Experts of a small language model.
Training: 517M tokens, 7886 steps.
Below are experts of layer 2 (counted from 0) of a mixture-of-experts language model. Rows are named router (the router's row for the expert), up (a neuron's input weights, with its number) and show model dimensions 288-383. Each number is 128 + 32 x the weight over its row's rms, rounded and kept within 0 to 255. Numbers have three digits each.
Before each expert's rows: a language model's description of what the expert responds to. This comes from a sample of Wikipedia text that the model never trained on.

# expert 19
Description: Pipe separators after numbers in sports and election tables, plus closing quotes, parentheses and semicolons, e.g. 60 | 39.
router:104161120119140098129149113130125076079163108105122095137153101153178152148130122145140148133122062135138071089177157098090142122122084109166123139112083071117101102168143136151105185104055121128118124160126104105158098125149099141160104117139168069139086138164121244036168192123139157151
up0:123116181079178089133103062150139141058179157127184081119111125118129133092103214148128131131098138090148149100175102145132114119039087054080113131120109115147085154153139094066034093100174169137101110157083157103120091062120127144124143204120066119164131085133125137130132111211166127184
up1:138114199136130120095117114088127144157087179150134089153075089078128146112091161131135112184124085082122116104036125128107151077047124075101142180086055140143133098168135156128160164124095159163073176120158143082131158130100127077137198146108097100141118090133081152128189117093137143114

# expert 8
Description: Final digit of years in dates such as 198-4 or 201-7, the comma after them, and clause words like he, but, while, however.
router:142134097131135125117141152166143122108074165079106135096122090079107021093097126126140161123129117103146117167103132131086153112152134162149129138103103136139110159088129139156179110099149084080096111089166050133138149206118173154139113156077094163139144177119176089061127088207105105146
up0:124089094042178127091121150156164139133144095172086139140056176120091146120125162161116157115098128093181174096163121122153170161139130163171173110132164179120186142151096145109082113164126126152117120202122152120101165152151113139178140111147151114118149144083085062108103119089172103081
up1:121149122143149132144166113174100168097146101189110177129110110097091117100112154078138134119189094111097119181104100111103178105112161173112135156023144123128089103158127131129121089128071084106102106193158120123163141137131096221100110127091108178109125115104154090086120135091127110124

# expert 0
Description: Field labels and the colon or value right after them in infoboxes and stat lists, such as Density, Genus, Total, Born.
router:145205145124126225124110135127091141177115129119094153152173097115157181179117113083048104110125117104146115111099135109155091126131162151074184135109079145141142092145150151093145177185127162119129159155088127087105120112118131093186125133125133071167181088121181137138069105174126153125
up0:165069164144095112093149107137134088171106144169111104168142183128118133177160139077111171117097164126135163119106080103140091117121158092150116090127151153142092136124179116152107161115082174120115129125149131139142182131130126144110077185094194131151198087174075145156180107139144092152
up1:166118125190132137213151143114132152068149088133160124152190127107161126136104147104117129152043128137130169139175179131132114078106174158140170110113064118123149135147168121177094104101096081184088174151119178160104134141197116151106176114133139123127178161197125113056115043150096092173

# expert 15
Description: Prepositions and linking words after nouns or verbs, before articles, such as of, to, by, from, into, between.
router:132156193155163085167132147149103145103136123137110100167077152156144171124116092144138147224136163132114126091081153163181178067057141167160173136132141120194118153072123123102050078102135072130150158118114084115171132111124096101097170131133112127166063186142119117151166138131107098085
up0:135137171164138214143153088152139123157121143147089076205094138093136132166108170114126160189124142135122051092134141080166136089146121128185067103165133109119165113160175133119132115166129104169142139177114128132153158113113134170106156128140128106107125152170049150140050067151124128183
up1:109151144170127108098149126145043139138063103130155093099160087116120171077124123072127065131110129150152090093139207137141115111118074162177061115182110124149131163149108091167175133124133143053181122125153188091103125134124135125127148108165127137131151098142057182117026112101131156173

# expert 11
Description: Empty table cells, pipes, spaces and short codes in election and sports tables, plus stray byte pieces of Hebrew text, e.g. | , •, MF.
router:111128156149088118111158131155058110118078166120150137143099155126144132084071142123159164136096136136129104148142127135191186102116157136076170155178141164186102155172119126107174079144123160159191124062072133123154075118159107116150110205088109168094122117106107015172170061072132169138
up0:108069121109166152083177135143136114168078069160179148132080164140050120199104120123212125113070096067145102112142095129172172105162078090129181099138151107163115155153161183157115157156153087128174079115205191157084137156124040174151125131107106112143101121141180120197156168206125098092
up1:131109128075144149135128172143163096138099167116092184137126147145134109117128204092167105077123149157139142067123066071197137159123091136106160122133106117118076124105091173175062158096182068128138156173109133131109070132176171119127163136123130111166136076086168117152119097110107141186

# expert 10
Description: Determiners and conjunctions inside running prose, mostly the, and, The, that, this, their, often after of or in.
router:154097138105108106138067071110168147122138131175091144152109125092070085138120148076182102082117146085089093154117149100145176149168139149088138113115104087072122130052143109109143117169101158066100120129135162125110119153124153133095145108129134100145127150171145072125116093140131115174
up0:146063177111141113023118115122114152176243123162145140129136150109083134081135146105126175153100047111076120090170140156088144147089138106110106070137099156103112075077131136119154164162097135148081127157089126124115136118113169101085181162172155138134086112144069132085135127165107125146
up1:133121115102159119166159123076147128132152146145068117121117143068124079149108160123128100113080154099146101126119103157111184107168137070200115132094106078104163144162111171076070117129116143119116172124108175174074137161135131145126170077158132152125118132176112104122098166067173086159

# expert 21
Description: Capitalized first pieces of names and place names split into subwords, e.g. Lip-man, Gon-diães, Cran-brook, Con, San.
router:188117190155068106129146123116149103135148123059184146149164137108114115131165133091123067102134162150075102119135122116134146142127150119164109152098125121084124129146064170131104085172146112178112131161176170158071084109094152131085124137111128183111096160161140121157150130148187166108
up0:122102131096180144171185189098136186096125107118106126145150105099138071162107158097118126076090121102164111112137125133159066100113114136191128180099174081155168146092124138098154122104143095162113161147111111162077132145133160145126072148079110133095212165149119120111140172073129129075
up1:099113184097135131085163145083150132165146155104163138135173094126176161123142142139133134167137127074144077123045084154148161142065129135097132182113115143115125149119111156102132153167089149117155119076110124113100139112107108165128183140176124156124181147140103092110104133154152133128

# expert 23
Description: Hyphens, en dashes and slashes within compounds, ranges and codes, plus single capital letters that start names, e.g. CC-117, N/A, McMillan-Scott.
router:140113165168132136117099147160116122111141119163160117157080115147148092140141169120126125087135134158105172096181154143162112087108084136136139085126206137134074113164150106083126144126170161188116138138205124140078101116146138127095082168084120173137112139133167131181075142055132103152
up0:148124086127204111107169134097150101132148130114143132057140167159156161111137098146077129127143122115102138165075101112134155137138136151060103116136123112064121169142120093090140122119162105077108108112124181152057157117148134114115172073091122113155115083172171149118163097191153122124
up1:182122121151102152048086114148116133178142164179113093126124041198123152097131121096190138158124121079101113120073157121141089093175096096155133153107166162114072174131125117105119141125115149106145147106118144153125024092155090122120138103102139079147123112138126179127135095094157165082

# expert 3
Description: Sentence subjects and head nouns such as it, he, there, film, series, group, plus "See" in See also headings.
router:099088136153071107136131112059154154135211133206090102150113174149140113154114140040060136172087136086156183147111124126112147162152174110120115140155088231125178147119115100174132131112094134078142161120164133183104130169127149097152148099075186122131089133117175070180118084143124142126
up0:199108098120107126116120116083142255112088134173138124094103141129169135155152132090111080151133048081106134167110125098082125129140107092140107176093137103156154120127111153111088111188088127103096168118118120103160144139099141160108116153121158127096096131099136129083149105138149056148
up1:161073128123095080155184108178091146086192113148144030056167119113130125144116088168150094130111060152129187108119115071159119144157152133157155083131142118105158127114123080132116122114087134139104115170137153125120194108062204113164154125112147058101153158121104127082113131115143160191

# expert 12
Description: Month names after a day number, the century part of years (201, 199), and time-setting words like in, In, Since.
router:065180108089134157175174113150126069081156153147166125120107097088119077096113106133105125098112133094077107158106117161112109129111112099158184091172136144144127139049166094167084174122137155124139176163172194123110128138161097108110141150078096091070206140159125170149079192149160152156
up0:137043094108127152130102087117184159137168099124157183128126102060105084108120157203105134126074143113117151109124115196146092170164112115105125112128091073105119118099122159185155139126127105154212177120136172147181138119111212141143119120213067058122171116133125146148127180118116122137
up1:143177165121093130131133178133130120147133138132091141205114104174134147154113108094101140114146105105120148167159112153169126087096090111123135133091094155103185080107170116080143090094147155132120175109076132180134151115128132161091113077118152127154139104126100149184090160142184086095

# expert 7
Description: Last piece of a word right before punctuation, finishing names and places, e.g. Osbour-ne, Under-wood, United States, China.
router:115120157099158141088092121127182158157118115114146158092127095113114152111132096174191117081107120144140137164123107058071132129138166101160128119141200076153111062095121124155098155139133155140117127200155116155066087108127177183091127138156121107182081109171115149079168088174122200094
up0:117095136154110131148095110149156172122106139145134179129087176111163147052160121116169122146096066152163107092181063126050143217129148119133086090087155143132156151145133083121149136153134152110101120125103135108139147164076100106138121143093059179103124144169154148105116084157155184127
up1:183083126085198107143117107151102115137115116070147142112140129140109168084134171159196148128177128136081158115124140133192155119139138140155165200126145118154119154119175170087131169159144111122079104089094121065139098114148202172113150143151148072135126133146097182126075095159119184164

# expert 17
Description: Verbs after a subject, mostly past tense or -ing forms like born, released, joined, scored, plus opening parentheses after names or titles.
router:157119117162187135136148138085169058142146146090133128105165183098169110169124097154197148085162137117178073120093103120139066193128109118106085148144106083074127124096140103129156168128195171131111143169130128080170128157074102165121119097216172079128133114122134187135145128150115061076
up0:118068081121160126113182087144160097136145133119110119146123113155119125116140143094138179113110102108144129112150101116079114144141103159131155080130103113178101201141158121153132086181074180190120133110103140097065095157079127077099095157153123118198151148065138158093143182201167148174
up1:128161186155193131130117181145185111141104132068119157135089067100075135168124156148136165167175071190090076090129125131139160078204130109106134086146140152116050164047135111156181110135143166143098124133149157121118121128068128200097167150151142181084120150114078108151058096105082121148

# expert 4
Description: Inner pieces of names and words (Cinem-atic, Th-iev-es), capitalized title words like Film, Music, International, and the invisible character in coordinates.
router:136055141121144217108155133078134163114110120082128164119093105183118135086219095097090111182169098163177165119165112100083128180111179156125048142102112131150076136156130144200086151130098120178183100084141164146169144141153128088126131120149100073074111123113122128193169135107136074141
up0:169168140135082098092142144139145082147103103125085171085129116080113201180150048151202166084142068155089114088106117149124115135093148103153089105171160097144211147144147098060143139161138141120087115129101138073136158168180143095154138112125152105032129084108090138128147131094147096049
up1:120126166161138130155115104093102110133099083099140138121118122106131159103080121133145105111078109120154107122158183097094180167128155135123130163163054129117081145105087152160144151122180145122192033101090163128141126156124123196164115079128089086118173165135068049162091102125094115089

# expert 16
Description: Auxiliary and linking verbs and indefinite articles in prose, such as was, be, being, had, has, a, an.
router:131116150077126113086157097126117136134111107134129108113174142172139165183125169159080114118130127121120077135146155128102148127136111124117098151135098137079157124139115111101185086104110152083079075095091108117167136208100161114148176163133109191074152112063049103145108146090143107144
up0:221153089118137163102157191194127167110103127148159086146172145114126141132154121116119080109097065178090147093102170068141185161159184146125093092130154182091103151123042136084141193105104119134144223180172140171129066128116184174080086107126170127095134116124127078121129134119103121146
up1:127125184078165128080131142145091117178200131157092142162134142146129070129129132127133130114170160132137094093163100126168089108080133162059083124156070159181054131130174164135118129160135097112089078076078144106110123183165113156144189159147216127149139083162132109051142115096171153091

# expert 6
Description: Separators before a new item or sentence: list-item dashes after a line break, sentence-ending periods with space, blank lines after headings.
router:145177144094147133129088190151129098128119185146145142107149125141056152126101167110132131122107121118160151075080092121136148174090102100136129089177163131089090157150146169124112109157064074098100123114109127131118159089168138198156190118095144147103161124162133177104076137110167076146
up0:167128123139170131073129129146114110078157149111077102197153103159152164173114088118089104173198086143110141106170082142091146137150101154175091143160105142114110124155146159180142113119112134093039123124150106149122130161188122113157192111083153154087098143155175063140102110153187178148
up1:126122118144218079121107104082173135108123143138149121149150159185127172131067114164159142051082135119144122117143136116111072106119097099161090079208176103155168119135110112107157168120133139170127125115156114124109152096135107120131156142110083159152143123139080125143162081181136129159

# expert 2
Description: Digits, the thousands comma inside numbers, and table pipe separators in sports and election tables, as in 14,674 or 1080p.
router:153130104125094132159159086156140140114129118154197104203091129133160115076210138148140171187137135127089120101206099097069150155119141141077128151071118126122176134111076129143116122079123124188173122139119140198042173146093079075142083147119138140155117114127079168167114133111157122104
up0:155146112154148142100195082089089177073225079122129106098129150135162160177130071097133140103165134105123069148104092101149115097058189147087122083134193172101104153152209109134115146061097092164103103130174068180120116092095126126144173194098151130102127161142187171088140146121153086098
up1:137068158119097128151133178124146120151133098105127105183079112161168097105129143166119171086147148155129159106135100073177127118092118086110161165157147159097145117111115087141145148117134091146184137139054166158162183101116137067166200148112129145079132138083098136129112104119168131113

# expert 20
Description: Line breaks and pipes ending table rows in sports statistics tables, and sports nouns like season, team, game, club.
router:146111110127146119097177103148165124195078102125119126115088165128147153121146071125100156140161181102130156109080106142175095095115075139113137160096132116074118145208171127094124150138127128148182078160049153134204133125101092108152128092106105091149140105130120122093115132108155132157
up0:140060113148092037129135147114120096113196103132116142124162148070148161115174094080142084122126155087151158192131175134095146139167153171204124100149103103087109095123133110085130209113121124105161181154097125064129143134131183132093082096171163104127114117144141110118158132123098205118
up1:151121136172094156098073112153113125200128149167079086115101150088106163138079140120096098104056118056129114094060116071214146070134166120074103101120110157151135135122117121182105177145136101161078044131133145142124126128140158154120081119123128138114176099069168159104149174151116105156

# expert 5
Description: Digits and number words, especially decimals after a point in statistics and tables, plus commas and Kingdom in taxonomy boxes, e.g. 94.3, five.
router:121102101122132127108021119060101132111170092145133114123109102132182194179124154103060167108157157160096110154103069121106173183131097097143147181142116092142201092168109117144105139128111102104110132235102156119121086140137176127100105088138088158144142091182091142129149090098094169106
up0:152090096129072107149092145070155129178137099157155088199113135119131175095110133097150127123133108122139112086140112131160183113157154149127165177099116116117154126129133159237136139150100097066093192115135120113105093211136147113113170168099098167111116090120072106116107090102113141112
up1:071109072163064142106129134127111144157161103103068132155083139141148147166109156048119171125134111094140120157138083157161132124133120126113132106167153130098143071090171133105092191134122121132117138140148162120144106149167143110092162090125118119134151156168094078142114143049186175218

# expert 22
Description: Heading equals signs like == before See also, the prepositions for and of, and numbers inside coordinates.
router:078085147141132106149148115134096170108088082111153123131156110143048049172134137170162093130061119174071154161144186119093096097172128073132146097167139146125164157137166134102157113144157109124122098105091187101086129113093152094116142129145140108145137113117103096107118124173116139115
up0:102122145127157134113144157152173133087051115160133165070174168176171146135119130127155085141144124099106110070182105106058108178142137105123110158110133086204138152179092141107102155113112169097120097137105133074123148103124067057123194170141169083139126144102107124136066183148089074075
up1:114140089074123126083095093111028143115083102091105136169159156126132119120149141138081115107031160159116115099140193124157097110152150092157115098188185152102126127200141176077187167146121045138123131100147129155057159097140118080087082158074133138156154117149138120115125160108083123091

# expert 13
Description: Short consonant-heavy pieces inside rare or foreign words and names, plus Hebrew bytes, e.g. Beeth-oven, Anac-os-tia, Ass-ini-boia.
router:141089153174110099102114132151142150087099144105165122127161074134085135126148160147091105116137122102122124089131124117147139167127101163120159130110120110122111117152069183129150094105103184148093139100139098160174134122121075057109113154140095120108158101152129070093130138151085115120
up0:127121160150163137111132109147157096099163113111088150079107097051061135084146073118102224155161134204184172104130099174139090111142107113122127150103206116116070109112123161134119096148112109071143071114125099132141119072140117117153091089097152156127135140112146126128139116170133212141
up1:116192148092121149072118125178082157119123176158133072144146123144106098129136081134164176116141094104148144144116066106117121129098123103143198094122176126115213150137132163102121109110175105151152171073100103110100134112168111125099125116113128170145203179118110127181118128175132057062